Weights of a small mixture-of-experts language model, trained from scratch on English Wikipedia.
Size: width 160, vocabulary 7056.
Experts: 64 experts in each of 8 layers, 96 ReGLU neurons an expert, 2 picks a token, a softmax router.
Training: 672M tokens, 2357 steps.
Below are experts of layer 2 (counted from 0) of a mixture-of-experts language model. Rows are named router (the router's row for the expert), gate (a neuron's input weights, with its number), up (a neuron's input weights, with its number), down (a neuron's output weights, with its number) and show model dimensions 0-79. Each number is 500 + 25 x the weight over its row's rms, rounded and kept within 0 to 999. Numbers have three digits each.
After each expert's rows: "mostly gets" lists some tokens that are sent to it at least half of the time; "comes before" lists some tokens at least twice as common just after its tokens as in all text. This comes from a sample of Wikipedia text that the model never trained on. Tokens count by the router's weight.

# expert 0
router:492486461474518544466454521525468533522483457515492436467553496541491494542482486468466466541521491528465500525505485488496489525493518508491523505531503514472492468509512523529501509496471486543504517500529480494532520490443468486549530498
gate0:522480491474498496484457540488494494545542514482498454505553493497486482524445546512537515475493492450492483520514529495520502523515481502468508500524487529480500449488515557471507476475514531511498520481482503494466513520441519455451486517
up0:502536536468486481515507533527506499509523498481470483483527488499501506510497544461516514459551528490504490457481487511479487506541490511492461489495493462484486485497492518527499518498480489512527503531478513488478510515475480458542535515
down0:497511524501542496502472518526527526499531470491554514511466516482562476530467506508515453489468470452489469499476481526486495472451545519502516498471501501501493496528445485533500494465529539494523492523459495489523519488517507487478490542
gate1:516522471534490481531516482507497523497484470530531511509517495498493482509474478489475499467503484497496522521484511479528535503511507472481529482479454470538483564515500483463464499517509503522548491453494493523462499481505523501548558494
up1:478538464523484475526510468518482506519465482485552540498507504499483474492455516533481452514504524522447516523499530488482524533517487467530544495523469524496458534488505487510509510503531499516532523534481467516452528481500511516490534487
down1:514487514494545541476462473474515496463503533503490515514526508501480517483473463507550505562485555479492537483510508499508511515481500465518487514544463448532499467532461493501509510459456466467511502462525460511504502506502496512489495522
gate2:513492495518501472464504499478437494493526461457473488527500512528512518500532510485537485456496504493508545446481456474498477486549538513493521466526488513465498501512528487511528495483492491497544494506505501490536544490473524453512501512
up2:516469500454505492465492494500471503505517460459454497533526492527513541507474496519500489477500487486488552472472452492478495483517556511511467483486550467453441468513485507483514488471498518499502483503523504512539494502489492468530468484
down2:500534481515474542522491521491484451518476497521476479550503502483492512507497529481535506511483517513481495471522493504519558514498522472496503496512445498469539509509512477557473479485440513458495525521488491530525495506516475527469520479
gate3:500431473519492499482485494522475499506491538481463480500501470497469480510480458474500483476545509477448501487501502517500453522526501487486489509495480471496499540542518560532473540520472522532520494529504516518520514540475495508497493500
up3:496497460488507477492503548536512466506517510497520518471524481557468537505501567500523560552516509517538532555463488460515501526558521497559496449481502503528490487512531491498476472480467515530525493480501486457500517510496500571482533477
down3:449526519496487451521533490533477495518492498470518494543474474486478512481470511520456501492468516509480492495528477528466501508508494486513533512485478528506481475479466482529518509523491513478469508477535458507502488485536564518470526568
gate4:448518472485500493500523536485538473526495533509484466485549498502520477537459497456506549515513506531525508484491480463484499513501496507513463512496462538525465526481525486483548533487480497489518478502504527483473428502485482472476529525
up4:545486506448494513511523463499499502523501544488497447465502481478465472500496487493513417545482473509489517504479508473506514514478519509509481515491480489502521542478479454499495501537495543524511469534519535527505455547448493503514508518
down4:504513532480522478519507544538459493473514471503488475490478536447520461514533526559505445453498549531458507520486489518517506525545533447513487520520510547495483512525503475536538481522478533482469462481501477479490483476537460508484532472
gate5:500495519486522518457465508486483532482474445539514470477556508515520501522509537518541440479514517515492542497494497495467499493500528511494535486517477494504467471478495505503473472463493442535500497496487559539483510529473503506480484478
up5:519494494512481489506478477539475533513506490466475464509523527503516458485525523516556491490504492477450535526474522453502508500461499528496538516467494487479563483534482500505469481475502518503501530470529536492521466499513486473507538504
down5:519504486525519477550554513479516503494511506485496573463518507496488505493521554513448492457491482509454464512480471508497506513472497498491498523484493519448543532484503464498523477540487490479499470467445497515481531496526511493495483500
mostly gets: " March", " been", " May", " August", " June", " July"
comes before: " ", " the", " in", " to", " a", " by"

# expert 49
router:522520469522486495473437497531436491506457473486470485516481480496469464496515465522524438513440488472490506558514494512492482501497535475464473536499473550520512492518523521507507494531453518539507464520506484506486503499519506537507482492
gate0:547498497548488508482507498585492483491465456506486539522500504488498524496478495541472500513478436467498512474460495439499502507522531509468505443483500477519496537467489524511519527470488500515494535481485493496534559506456519505481500471
up0:534553488559502512499529472496459499503460494499522515541528504490482488520460518554527493533494489460499478539498504480487518542499507480477478473487476484480523530480472496519504508491498525496466512540493518478465464508487522492523487477
down0:488510532521511532514499507522557523488489553484451498498466507454513504499490502510492518522554500482481510468488524485474520495516458519475551481451516542509488508459538531545509534479479518471438517467490510483508509495495493487478468496
gate1:457488469480473499460500509510477443481535502489454460443529536513496480544473488524517528481484518510539503479487524512540512469498503501522474512512460546499522510515496482487476493507492483483514457472512498499524455478524483468491478540
up1:516546468503470487476487505482443505520523532523514516465498524496541476517477517535500530509515497499537524473500573536514503525508501497482491522511442523509520529473524466453510462496521460531503493479497499502470483537497492481491479529
down1:493459527517502497552508468524490486520543451488518486520586505479467529461488550498513534514548522544493496481488500520487541547491509482501520528552498537482519489472445501491483549465462479477442496499495535519490535487470477494536466477
gate2:476512474497518487492480542488501504495513501484497483510441471547481512477508478534495501526458472506511518478494511540493474487493503495498462521472481512542478539505480468476538530516495538516556448442520471458520457508501542561510483511
up2:471509467489492506498536486494503504525468520481490474485495490507504481482477543533487467497486520458507506488512499466490438503524541473495507522514502525524489483509523480458514486461448524512546513493512478420502482495504526492532514478
down2:519535502515502496506540481533498471462520447484498484513529474489524480444480547553486508528556508479506479525536463464479514542489522494524494488538527507500516505460517496476515470530469505518441508525476469508500508527509502501452499513
gate3:492493486520494488500486546514465498528474541519526525489506511501510501481530445578517506489478530474493527550522485509517485562493490466501504463513462535546520506465533512495521544518478503521532509485520483493500500478514490460509516466
up3:445556520505524517486516469519522535536489470538507470462474500500522555516527513509472456485463491472500463509508512498498528505519458532463521493522517461451546528511506477489515538479485510502458518461489496466513495501499511508499505509
down3:484447420520482522510553500472508523477504497506492471499490469519510483480522508488477486516519521536572535540484493470512516482484497516499477526523507494439512418529529475493462528485487490507539508513502503480505489511471476510507468511
gate4:545483497514508439496488474499500508468534524500502540563481522479554506516492546553515478495488466493484508505511527513459513472473501534528467485450560505516527461492531485508481525542511514496470463491490528493508465524566489501551516479
up4:482525538500504489501481516514529489481535489449507482485497504535439529491519493437468528461550522500520483447486484481515499506531509495505498475496466515485512514515482486475499471471510506463526511485539509516515527516497546520460480512
down4:475466458491476520511533503481531464472491441475530523502493525498506513494524476516535512468531530523454468500452533499493480490489520505492518471480497502479479515514503516534534542515524521476537505551538541517540493507488461481512447481
gate5:483511474544495518524493489563481467510461476499472511452486510498515495510511476515543485475467479496453460490494502544516493508507491500491491460504477516524506474454461509522475470505500502518480506446516505489508488430546503465514482494
up5:507490527508492503518500527460500502446513459517519473528486490516475495521517542525473534508505512517477497499505506492511484487498476502548490492543552488477521517538499499514542505470481535476550542468515504471518473569506490525460541495
down5:493499518451514486528458507516499541545568485505466521517482469505511534512530509518516475487541511540521490556481533467510508482534499483502537495522512525532504520458516503462509518508515475480489455505530475468492464528485495552491487506
mostly gets: " with", " has", " had", " became", " would", " he"
comes before: " a", " the", " been", " was", " not", " also"

# expert 4
router:523500474513503507513469498527467523506496469518468525515512532517443528491496498487470516438439463463555484483521463479511489522516544450527496497531474479497534545546532464554543492474515494507470476500548518501492469538531484501515516479
gate0:496505464494472502467476476513496444496525533514503490514498484515478540524445496526456512458490502478512510509531495484481479472441523569501502457479543504496503498517538485500476566491542489475506480481487509496484482489524486474501505524
up0:539526518511516489558542536497489548482481478445466478491500490515504500548562498489483497533532555511459465487504532533478552508498518458494512468494482487507532510513486508521486482503503480517501525481496504485514485495469537533535503494
down0:493489480457527483477492488528474493502473522473499525524489465504543453483495525541547514497529517474500528519450552504538493501507498476455455525498471497544561482503515455510469484494516460487509530499524560484528526490488489513544480541
gate1:512497481477542475490511520489471487494493502501487476538521547511521479521523524539491503536471460498549538548514505521493461545464505515505485479518514479461499518533459498453469529517550482503514521535480473476477437498533490536472522543
up1:490507514556476489532464455477498516491526514492538510447494455488517501472537476474526462486477517473470441511513490504530473481483513517489491558451498504532488529499510498504544470463505532496499484509537481514492497461508502453466514540
down1:493505522458525445565522532506504518488519487479509479478529491544496530450543531557489516452521481520480512534477485500505488494469483514508486508539481504500514514460468482521485496451518473505493505509510473496479513489497479498483565507
gate2:512444525455515482486502469473465505484480474527481507507473562475516500530502483482495500470490512541510492487540536514493543468472522488505522470457479531506491487510499492519490483512475478512509466474481491498542474511488454515520543515
up2:490540505492489512524491579518540472489471533504474484508519486501558461485501495497545502552453516469509480446490492497530497517536485476513504529531482544509520531435518494535490466521518499505497547495458494523499481480501502432517475514
down2:507490521520488541481512436525502508506529495551458489503467522521547495488493457532521465536517451511538482525508504535491482543449473500487489519574499483525494499503461489538537496486509512496507508521514486488448491523506529471493556505
gate3:467542499457494507480528469500484551533482486530519491494482516525497451475516481467508480477469521555529522560489504468525493498512523523557536503494490468480499471516515505491489470478540489519511513480514488494463461511544501518489511491
up3:472509518470476439523536534530516496519499523508499465461478506490508454476488495466496478499488552503490478514518533469523500518478508509483521529492490488522544501497479489520504510484498555495545451532477497492522478475528471498532504507
down3:477445513550526462535483525457512509490547527513475498530531489471475473471512475495497485512514486486446557497480491483512505525492501466497484482535490506513505513511495537472462525504535458484532488494517519523511435507547475513463502514
gate4:479522478554480471516506545510508515495552482517474524516527493472526488487483478540475501492456479454495535530521504463538493503516488494491509519541526485519483489484433502522543516504512518501461521523510483471497473518487521510549489497
up4:524477505476473481518518476498508524459483525478507530540485502505519477462523511536509474477519513459505478536498476512502512447526521433508493443473511552523457469523479504519482493522486506511493463550517467449519452521489497530509481531
down4:479518462511485509467506475495502482547490518508456542484522529495489505487512498500490509474499471530531543495496498508515451523479506492481472499513516525503479538521478554493528491532547455470522516534488484512483500543538522452557510522
gate5:459478515478487477493512507497498526472459490486479506481503555528494531522482553525477527491536534460488513508506467477489471515554494504533522486530483524503464480499483470459512526524530499512485514517435473500515470487536533533494525515
up5:507456498476524475548519519439476570509471520501519531504542498477514479527483450470471473516526461453494498533459475496507514553488474488494546498463458494498488541499538494452493478453553491520484479520520493510526509469459475516492495470
down5:511541482490527485453476522507498488502449520506515514540486452456452514535486500459528525477502531531481466527529468527519488472482512492506488538518507508531485483440509500535493503475500482475482496522485513524467488511478473508530482523
mostly gets: "ers", "ors", "es", " who", " they", " can"
comes before: ",", " were", " be", " are", " of", " and"

# expert 52
router:500483502516517464463507490506544514513523514456537495503485466503527519483454513512513497552455476472477526483463510489515505473517543507505485510533503508487514447507538516480507495482550484541486504493568512483477477474497511512528524479
gate0:472504515515510489459470494557507519482513486525457459512516465486466485499496457517515489509530508477492504516497506518499524452501459503542494456512526534483501514474518510507526478464507522492506543460540513479473488512511519487542489479
up0:539513489541514519571525526461525512507495487493528493543509533538537474495501511475485502520508465519508489502475487476465499560496499491467469474523479483488465460498504505490478488484499483504515477543528449483512503484531530517504538492
down0:514499443471496519451498496510544522515537514529532507476492504474472478522485503508489475515519509526520488513475485490527498472496463513555502505488511487489523428535485493500487513496505495468483525478487490457465488508521485527523504486
gate1:495520467521461459528522503490499535492513481449485491522494497506520467493487465558503505469517519521475483445484518475503494481484538503528462526457528482448511499491493550524501521502466491474543484504526468493506524539522500471508494550
up1:499455503512522511498507523507549496520546513475467469454510520532495494502489492504498510529505512523522581496488485519456524498475501519504528521525491518516495472476502473551511459514526497493489546537485498555497472503477511499491523431
down1:518496531474499540530532496521473493485499483503488533527521488514502502443491483512509514490507502504517538490501510504536485479492542485515504498492448517538517493517524505491502508492481505487499532477528470494506512505503493499518500489
gate2:503490479518482501514536461506461470507468486527506509464476488477483520476457521515530521505464484545521510516540533485475518517501500483517461504470485477510471524487481520510519543506558510525527568455533511486475529516529485506500507484
up2:487510517521499495516476537457521487459495511496544526507513511474515515528529488447516490506501542507469476510527501539521531533482511505521473491501500516488535548462548476483443468487484488555520521519517522517486518502454540489492493490
down2:526533462488522549546475461504510497533524540481490510494483484509502511492491525473532525492526451485537454510498444474472466522512536471469468496481478473481543506492460507508498515506450496490507472484444506517534488466494542487496477480
gate3:526518523488504446485454516493507510513546516530508469520545491492470484515480534493515507528492480500484536522490452488477498497485510490509540494478463539469467530527463462515521510489491490520473487487508529521509485486495500514453490483
up3:491495487536510475463469500530539518489522496525483506497493486487543513511530550551490541495480517508509509472517527488522510521489492454549522530508494487495495489546502491537485517487497493514542512482496490503481510528498500447550492520
down3:483496479508518502534485477471498549524493508503552492475492466512504525497532501525504523502491552542531519503510488477507500501473471529524498505489510515503484478517505475488527491492490486515509547481482494472522484503498502468498462522
gate4:468485457536478509521543553491487524463486519521530510525527477513484479508480484480530469506514497471530534502490506473512532523486533468466485490542508534487500520496517526506499508494463499476560525517570546472510512416522460494454541526
up4:494483475525504544525525523525491520471479494512485457506543495548501468543466528506491461517494460492492552426468450466480531495485522520501544495505479539488514484483486471469515513535536486502510525540503521464490477468566493453498494528
down4:473507484445502504478530460446514526506438523494498499500496496500525470493506528512447501533519529496492471511445504501503507487493485494479458495538513529506480516500566511548490524486466489526455502481514490539492514485475467544508502490
gate5:474469515480472482480487530506493541552499512504482503466523502448497502489487535524505478503507493544510528512508554467499491496514479490504475474481506530520500530504520474512478531478454507482495529510493494547514444518535497534512496467
up5:507502507515531513510482510488523493491514482448519524552479528534489492474536469490498524495483499481486513491498458537492495518455517496498530519506505477519501487500504497479540496491544518518459495498489477460514561462495519477510479469
down5:481483515489479529504492481477516430497471519556425492504505508488498477512465469500513479496523500475515468477503437505505510476515484502504502531507538500470447514450500517515490497501504498507447457522512472491490494474512446521513464457
mostly gets: "|", " U", " No", " US", " Act", " We"
comes before: " ", " States", ".S", " Win", " Total", " Turnout"

# expert 47
router:488479518517492491489486516533534451509489479489503502538487483518529478521522493493490475515481522508504499534533481447531497480468485524526543498493525492442492445483499499463496552556473472487470501492537493517470469462518487526493458493
gate0:476498480517477524484475514498479490553497482512516514533503471489541502506509526473522457479516486532502509526515502481557510469533490513490492480472504495485506462477512513527496516553480502502472531509496563476538485509519533550443529482
up0:452499492457496472505478573530515520489534500470524530528491493481536547460504494544510481526529518525530494522493521480531448478512513508488486466453470507513448484479486502476492468528479501474507474479509534496502472487536528528558505486
down0:501471464538480514491507477462540491520477511473435483507509505465514503475519530493465497487432467489507481505479494548485515517465511494479488488474491521495466498483491505496505502526530503497489502533482479504505465525512489529470499521
gate1:498465484498463521523461502544528483489534543528515579488477489460503486510467492473484490487471510503490478458507482503487477457519490496485488475503492504510460508520491543480495509517493493493505511491502458493511493522461524498484453498
up1:500508499504483501498491537468493488485538532489444494525527476512481527485480488456463520510513480514508493516526510472527464537500535470521575476536461477514484478524508560501507479506493488507478509448481486476463503521457493515539523518
down1:494528540522475483479550495538536521459516502497540474463522505477496532492522488484527499513558459546509510497525495463481515499499415513528519489471482475527524533506502484521472486509494505481489556447485519515507519470514516511473527546
gate2:468497520481498481492502488497482495494516497465553506506530485467522457498550498546470498461490530483498491521511485466524511536518489509545481488457495485537509510525543534492518531502474522480460514463486524483525514515475448503485507470
up2:507496451479510487535527508530506566510524486496474501487483499507439513501508500533487472523499488542506491483539521483476493512493474512509511526510493493514469503489524501553517430486495482493462505470560500507490500498505523542476525430
down2:425507471544497474531497514516523485503509484473505502446507475543515527531509517517510509503512466493495494507488475518490512472481495512530531503475470520504516568542506506456526471516484514499548471527499509541529495481522513481526463516
gate3:480516489504487561498497459500503490506494525521494495498559533458457468494499486532474492532523490494525505469524480492498529514492495515546534505497526485464501551530516481513469505509508495491570504458517438513505488479492535470483502490
up3:478508476478476529506513473470469519497460467552501496494509529461469459531483437490441509476480487535522465470473505495488539502532486494525526473455507476453519522508551479514455518503519504472526506514500467481485466479491476517490515515
down3:542506437525519486518474542425482494517526476505491486536517525536505491519522452519525491521504496533521531434479516457516495493518470490488491466495525481509524526493532438524489505546481500542476484482491534496525495529517490545480488517
gate4:517475517477511517484524544460474537518504499468522522503456526459499502488495518535468501460452500495523536480564475490513514489445496499533529490503540492535484537455472523502497519526518491492538478498482442510473440499513519516507488484
up4:508485513513507462514502518478469523557515534535534517488464556504505459485523529500459537476443509475526478497513495492526500498478506515483473485503498514511460553455509541498532491512495472514480459485515444500451507501496514473472515487
down4:478460470482528523483499485479483494492464550493484498456507478480480448484534495488492466529491516458476484440501482495493493511477556526532519525510507518530518524566483521564468543510501491508487532469486512483477514523533501507484547515
gate5:524464494482489509499502463526519526467516482481528529485471468476500498535495481507498470478491495478531519449487470540507535479480497522449496531520496492497484477502545470461471503551440496460515516556513500485483499486470490508498494494
up5:515478500484500517461496512542486496483475492479547520508510495474496494545439490501516464483518489498500498485501484529483546483516523523487538530500449480502502489541518451453462515559487502503484487502521508492536500504471491546475499510
down5:497516553457487495472483532526510548508544459503498504479487479471477501496530436527442492522543526478502475463504501503510531497517494523505515503522540511507506455514514538533491493469497453467494457512573486510541493473517486477519493507
mostly gets: " it", " —;", " including", " used", " known", " there"
comes before: " as", " a", " by", " the", " to", " in"

# expert 19
router:533482476493491481517522458498509500458504528510462495465515530475471490474468535516490519525565484456501508484530504487515532460531512483477464492508453496523517473462508508494523459507521555470505533510508471453488497526504492466526550487
gate0:500486500502498476498505511474452515523503477466503487512487520458467467481498454497512501469493494469501517487523499484477542536478511520543481556470529508493491509486494493517498503500532504532518505553531513514522491508480505507544502519
up0:491515495500521496485494475536546458509481512480495498514531473479498531513512475507477456513487501475495480493523512518519507464482524492478521493514496514481446503509493556500526529510463495431489516491508500504489527499521526508442448452
down0:519482494477492491477496523521484501503499493525484459524493528476478468507489471485499526476488507451490495546536454481464489475489494489452519458467502498488475530467441542502509538494478503453465514496471466493483497497474471525461507515
gate1:494500515455484502507508484529516502539473488494485524512488510443487528495515488466508530531508475529515482500496523502511469477503498520526488492471504553548482531506472533508519507481491502518488521483518515526535487479550498520543485479
up1:496514487449530514470519489495480513495460517525503512495506505492540493506487478471488528479534512490491526510462517481532479481513456501491512521491474519511497508518506470512452491491482549548532523507494527547511466509538532456524464504
down1:559451460540481499484473518439524491518500476499505491475521503520522456485518510502538526484451462493507507529477486496472499533520521466523511540488506513465541517470570506514556509466477495509506481479500467493521500491521484528480506490
gate2:479517503551492480444441470530481532491507522516473499524494502499498509513486497472469497487522488489501453489519501506493446474503495490466500494514531502548449491534480546477512461476480538472480497482529479497494519500455522456499506520
up2:472497498522490478453452489519508551516514506501499484487539516512466497507482465437480475466501465515460456495548477474501476471473512487471487469532489517536448504512473553495520481469490529486487453449523483508446504494481523487494478510
down2:515507497520510498515497498481489461489488490476445508509494553510527493470470518485484502566508521453527535521476514507479471530496521497556508528483515487464488560519502470496513508484482569491522524505496486493547492502548480476528498508
gate3:500497449437476485434477528510489545487478481491538501525474538480519490499504475528531518493525541533514465467467498457465486481528502509504513494477485526500561501457485512511517466516497493490502503479512514503529462507527506478515525452
up3:507479522566516499540513488493495447508504501507475466499505485520499508486447510522501484531476485465541519506500502562522506531489494470477499524530520482497463493501517498491499519524507539517479509518491466498470510482468499476518495512
down3:526494472500527499504503514541481513528482448499517496528514501530504499515534481497510465515503483505477499464446483466478492533495494520519502513460520513476532510514538478514450495505475527486473519519513517501475461531518462506506501539
gate4:446541490441463503487491449528497462494501447527506501500508551527527536509495541510474512507492492500485527459481507475557496515482475502504483513531505493499494517469495506514519481487492538476441482492516529500487461555505505467538507520
up4:548468521561518501516510504455515529526498514494501511531480448489456463471536469478533501519520503453499477542510502538468488491501503512492513485473486522488500491536481492491492507509514456495549496498473486503495506449471510472475520491
down4:509452508509512516457544511482426495531480503499494546457511514523494535549493529565492529511460518505514484415463470509488476489496457519515498501516496456510523499489484479452456511501481546458515524493500524488536520493467502508511499490
gate5:502543466530504547501477516525489482505486546519498533522508513518521526484500492492433503517486469539486546494524490534537505477522485498520467476490514476496487480502451498498492526562527505502506509506476476499500470510539503530495515530
up5:442501496510479499467503509509537492529546537514495482448507504498526482537509481499518518470533512493520512455489543453504537540546514493511484523504506513488533492536495468507482532515466508522529475506483492502481507481516498507449476486
down5:454522463530469490486503531489510519523510485535495508464472468490517547456499497504507516491453460487493549510477485508527510504520499508471512472445492508505478477461478515512478499480469472495491506520494496507511519520501505486472521485
mostly gets: " |\n", "|---|---|---|---", "|---|---|---|---|---|---|\n", "|---|---|---|---|\n", "|---|---|---|---|---|\n", "|---|---|---|\n"
comes before: "|", "1", " |\n", "2", "3", "0"

# expert 57
router:497502489498501495515489509495481484506480498508437516489509531499509530471512459524490541487506488514506509482470504486510491544520479470516439466486530506478525505511452472499511515555524570512510533539510466525520480536533461510454479469
gate0:459450479486508527488465509494501478488531499513504515470486507499505533502505494529502506534478505491511498465500463543510510484534472509457510502482529500476516514487501502476521465561498482516551489517528479470514456503519507486495524518
up0:524490488496511522479485514474511470514531510477513494488476510513521569505481501499510497533505518474507499492542471516516522509475476501552508491505509545472480498540464463444477529545527507493532480485493484467476478515474489479544502498
down0:517512507483526480500505480481488517486486473464458521509488521524550543512548492506558514495545481457477509480521531502519467507474528469488560497489504485485510497515478502533557497469452502514482525488487486466508581507514474519502493525
gate1:481516473499518500501512479536483515474509523504498491482515488497515496484482510521475482499514517513460489489487510455507496494509493503518483457468494495485553500492544494513508515561496521490467525507463489518525459496510494508518492496
up1:471480535484493535507503472496501475525467470499440495537489502480499502480515508493519522497492521470528521529523505558500464466492501510489546497534474500501467496498506455488532475468493468501491480512480503518471516488486447503469498493
down1:487534501498543494502469513480535534473466499473499480533509546535488490547530515500556487499532512533523475529493498534472483488479511512530545480484509489505475526530479505510506479475516503483555518484495494498519446482510535490548550489
gate2:514463510496507474502479464466499502511514486497483520503452521514504479516477527520505506504468511527468549498533526488493490499520497470483482485514551418513504494504487537504502498537504555490503483483544520518521495527475484482504467535
up2:496491502475506539505529526521499492507516503501503493548507483489509491468509474471528473515533495522505515517499538511500497544508509497488501488517547476517487532548488497500487483529496536507531491472514448545471529513539488474513493463
down2:531454509504516514508483499499492492484461492453504510500523475523482539498491549468496517514484484548445523497473525540520501528493478517494523517472493495505490533535510542485529519481456515522484516489508507497536487506529527547494585477
gate3:515459505448483500459498489529477460516504521503469451543493459509534513476499487496559502486484483488467488504532501527457450492505499551470461523527529537481472510499519476529527453509483515550517521520462497505522503491514499492505450491
up3:512485517567475516484504480508505537465483509513506491553484500461508483517527488510531504538479516510495498472512503460521464498550465507449513517438514534472494487507536467479477523491488475513505527501497448508531479502516505487495508490
down3:472462475462494552500499462480548541526521491469495513486530501514462527501530488489506495495518492494508489491462535502491472485518457477528445500493508479473516448517530504445472532514471492500509520466516497537498514511486549484468496553
gate4:502445479474503491509497527481452507490462517479492461548567494480473462501484534527518453485498530476497492477522476497492524515525485512508515481477471487503535497503486485501516461490501513547487498523531512472506489536498502504512473505
up4:475524507473479481519512487507481495507535494488479510466503502505539562492533530504500480502507527475492462527455483508504525454528501493508503520494523482499482507500532498510517556506510516547487496549538506501505482511513458512524495512
down4:508498466503535507502525511463511523524496480453516487549498508535499478504502478477488508477479520485478486561507522516513484533483462499514445534505523495511497497491530432478522493477518494497540483489536515500500484473491466489477515500
gate5:514514478518477494475497530553514520470542512512509509501515520457478495479501529534491515483524486447512503526460493494474502546481484441470470513527489511546526483535499452532544523484520536507538485538489529514493458566490523552483486525
up5:491515537473471484479528524495468501502485517519567499494488477473506458481513511500474506485513470487506510463460503542472483539440459480525516476522508506556493469481471526477491463517529518579543532533504486501498477525527505511509504493
down5:434536463506517509500466516468467481539468484545532501524480488472461502464515471537515490490503509517512533508434516491521494533510495511524501480529489507546521515525486469485515455500523481469511489474490512530484511473487514481504490503
mostly gets: "ro", "x", "c", "sc", "co", "che"
comes before: "0", " |", "1", " |\n", "2", "3"

# expert 58
router:505523505548477467498533504530507519468536491480481495521556516480500524503477539500480470512512493472507467455479533499501517518489477519494485482450513460548504487472522525498494530549529487489488520492511512462509482481451482514521463483
gate0:526516517492487531524536485498528509542472525494529481528507474511465530554466497504548481480491492469493504431485440515511530525506486507480492491479466449529560512461457493490499499521484444492470521487509509471510467493475527515480516466
up0:466494522510483535460508463521512501535494470489488532497544499486493480508490504480520507519451522490519491445495499517503515495462474497478523500465444493536553507462446538554495517504491497510476489452510517484511490486498535469528503474
down0:544490495481516495490483504513532479433491509474492503495515509500523507481509485476484506540551480485490470512509534521483504503487579489465482476475539518487471531470516522476511497469513450506457481547486487502479497552511490547521492474
gate1:524488501456502479482521527488529490485513484545467495476462499575531528487492470522518524534477508553508467524516500478496477534514494503493479473483515531539511500509497512496490503480460523475478516511509481527474501447480494513512517543
up1:544504490447516493445524521501541531485529495513540475520546476482503498509478478500554484459471536489483523463492502477477490497507499523506487529495531484492510538455496472499533527518520465400469540526502504520497476465517510475496490485
down1:443529457495484535515484503505499480498551530521542509468509527536501465513523459510519495461459536500490486519511505534504469494481472507496495483485487488481466512521456438479490495484493507502545518472479529488519524511480492508493525504
gate2:473513494500482491540505522476482498542486491471483515512504458484519505471521505530484515444531458510520533512454542531488486471486483488507508477535507466529494496488487459554501480486478459503543478479513507504524448512548484485551514460
up2:494504492491488504497497483483466494512500500512491512477504489459452510493506481453511504483523486479469508494475528498529449435481522507519504483471522475507471511495504478538498508491499468497532477470551487477522485526506451536522478493
down2:456508539493471476498509506503509474473476482487516509471515480504491466495482465451527476501543510488522502510516508487520447524509467534486500459523499482454499533501499483460466479509529494483498445502499507499446476465447522466473511484
gate3:504489490503498485478491563521481452471502485499457486473495453485491499495482507490505469482507472483499501528476481490498532483529513507558497544492497529510480512508485494447495481455472508498543499503518534501478503514529471519504499482
up3:481525459516504525480506498561488478510459491497531495492491538531506485460527454492510517521527506510489503487476485504498486479490501490472509502475474464472502516528533473552480506493529465485504493514458485503562523534497511513500520510
down3:464496467493471502488502494518499510502525504491486485523510475503496461484508519532517518485444488503509507448493507551481483497505489460465501509529497510493521551471528564509517534494471497541549486503461502483437533464504472515545488500
gate4:500480489566504486490492517519484440445513463472472479541489531502542463497484538494486485470488506482470515465494474530454511515527453519466452477468489475499502513475454469474471513486530498528520491515558497481495566463482510503478465468
up4:511495525505536487422508521530548519503484527488519455462477544531462504520500484491527465481521448515537506511512499490504509500506497482524504518496540465492530496515489510531481520516544483490474499533489433494510508484479525449488488481
down4:505480476491510464524515490495474481552533520456493489522518456492505494459541541522493491524481527440479498487511479494508509500509460520522492475456498512549496498430522484500474489443509466467494466518480519491505509442508496513475515490
gate5:489504500457503468498518473504475447512515508538487501512514513524435527477463510526461486440515482476458452493490530493514522565532498472489545495499522512518500493510466496492483532492538541551530477475502473530473503503526502496529486510
up5:497509533495488445529498466489507492513502495477500514500524510485439489521472533540489490458514498470483450509435530485533551533548483501519544530495502492516493500496448464491498546505528532527523479503526490532548510483500520503472490478
down5:463473516541493527487522496506454508479499490506503489495547515490487468473534482523500530490488515501466476488503482479504524501526519520494492474549466529524466532470519525469505474504569541509477490521519487503478485477474501516507533540
mostly gets: " on", " in", " during", " between", " around", " within"
comes before: " the", " ", " a", " his", " their", " this"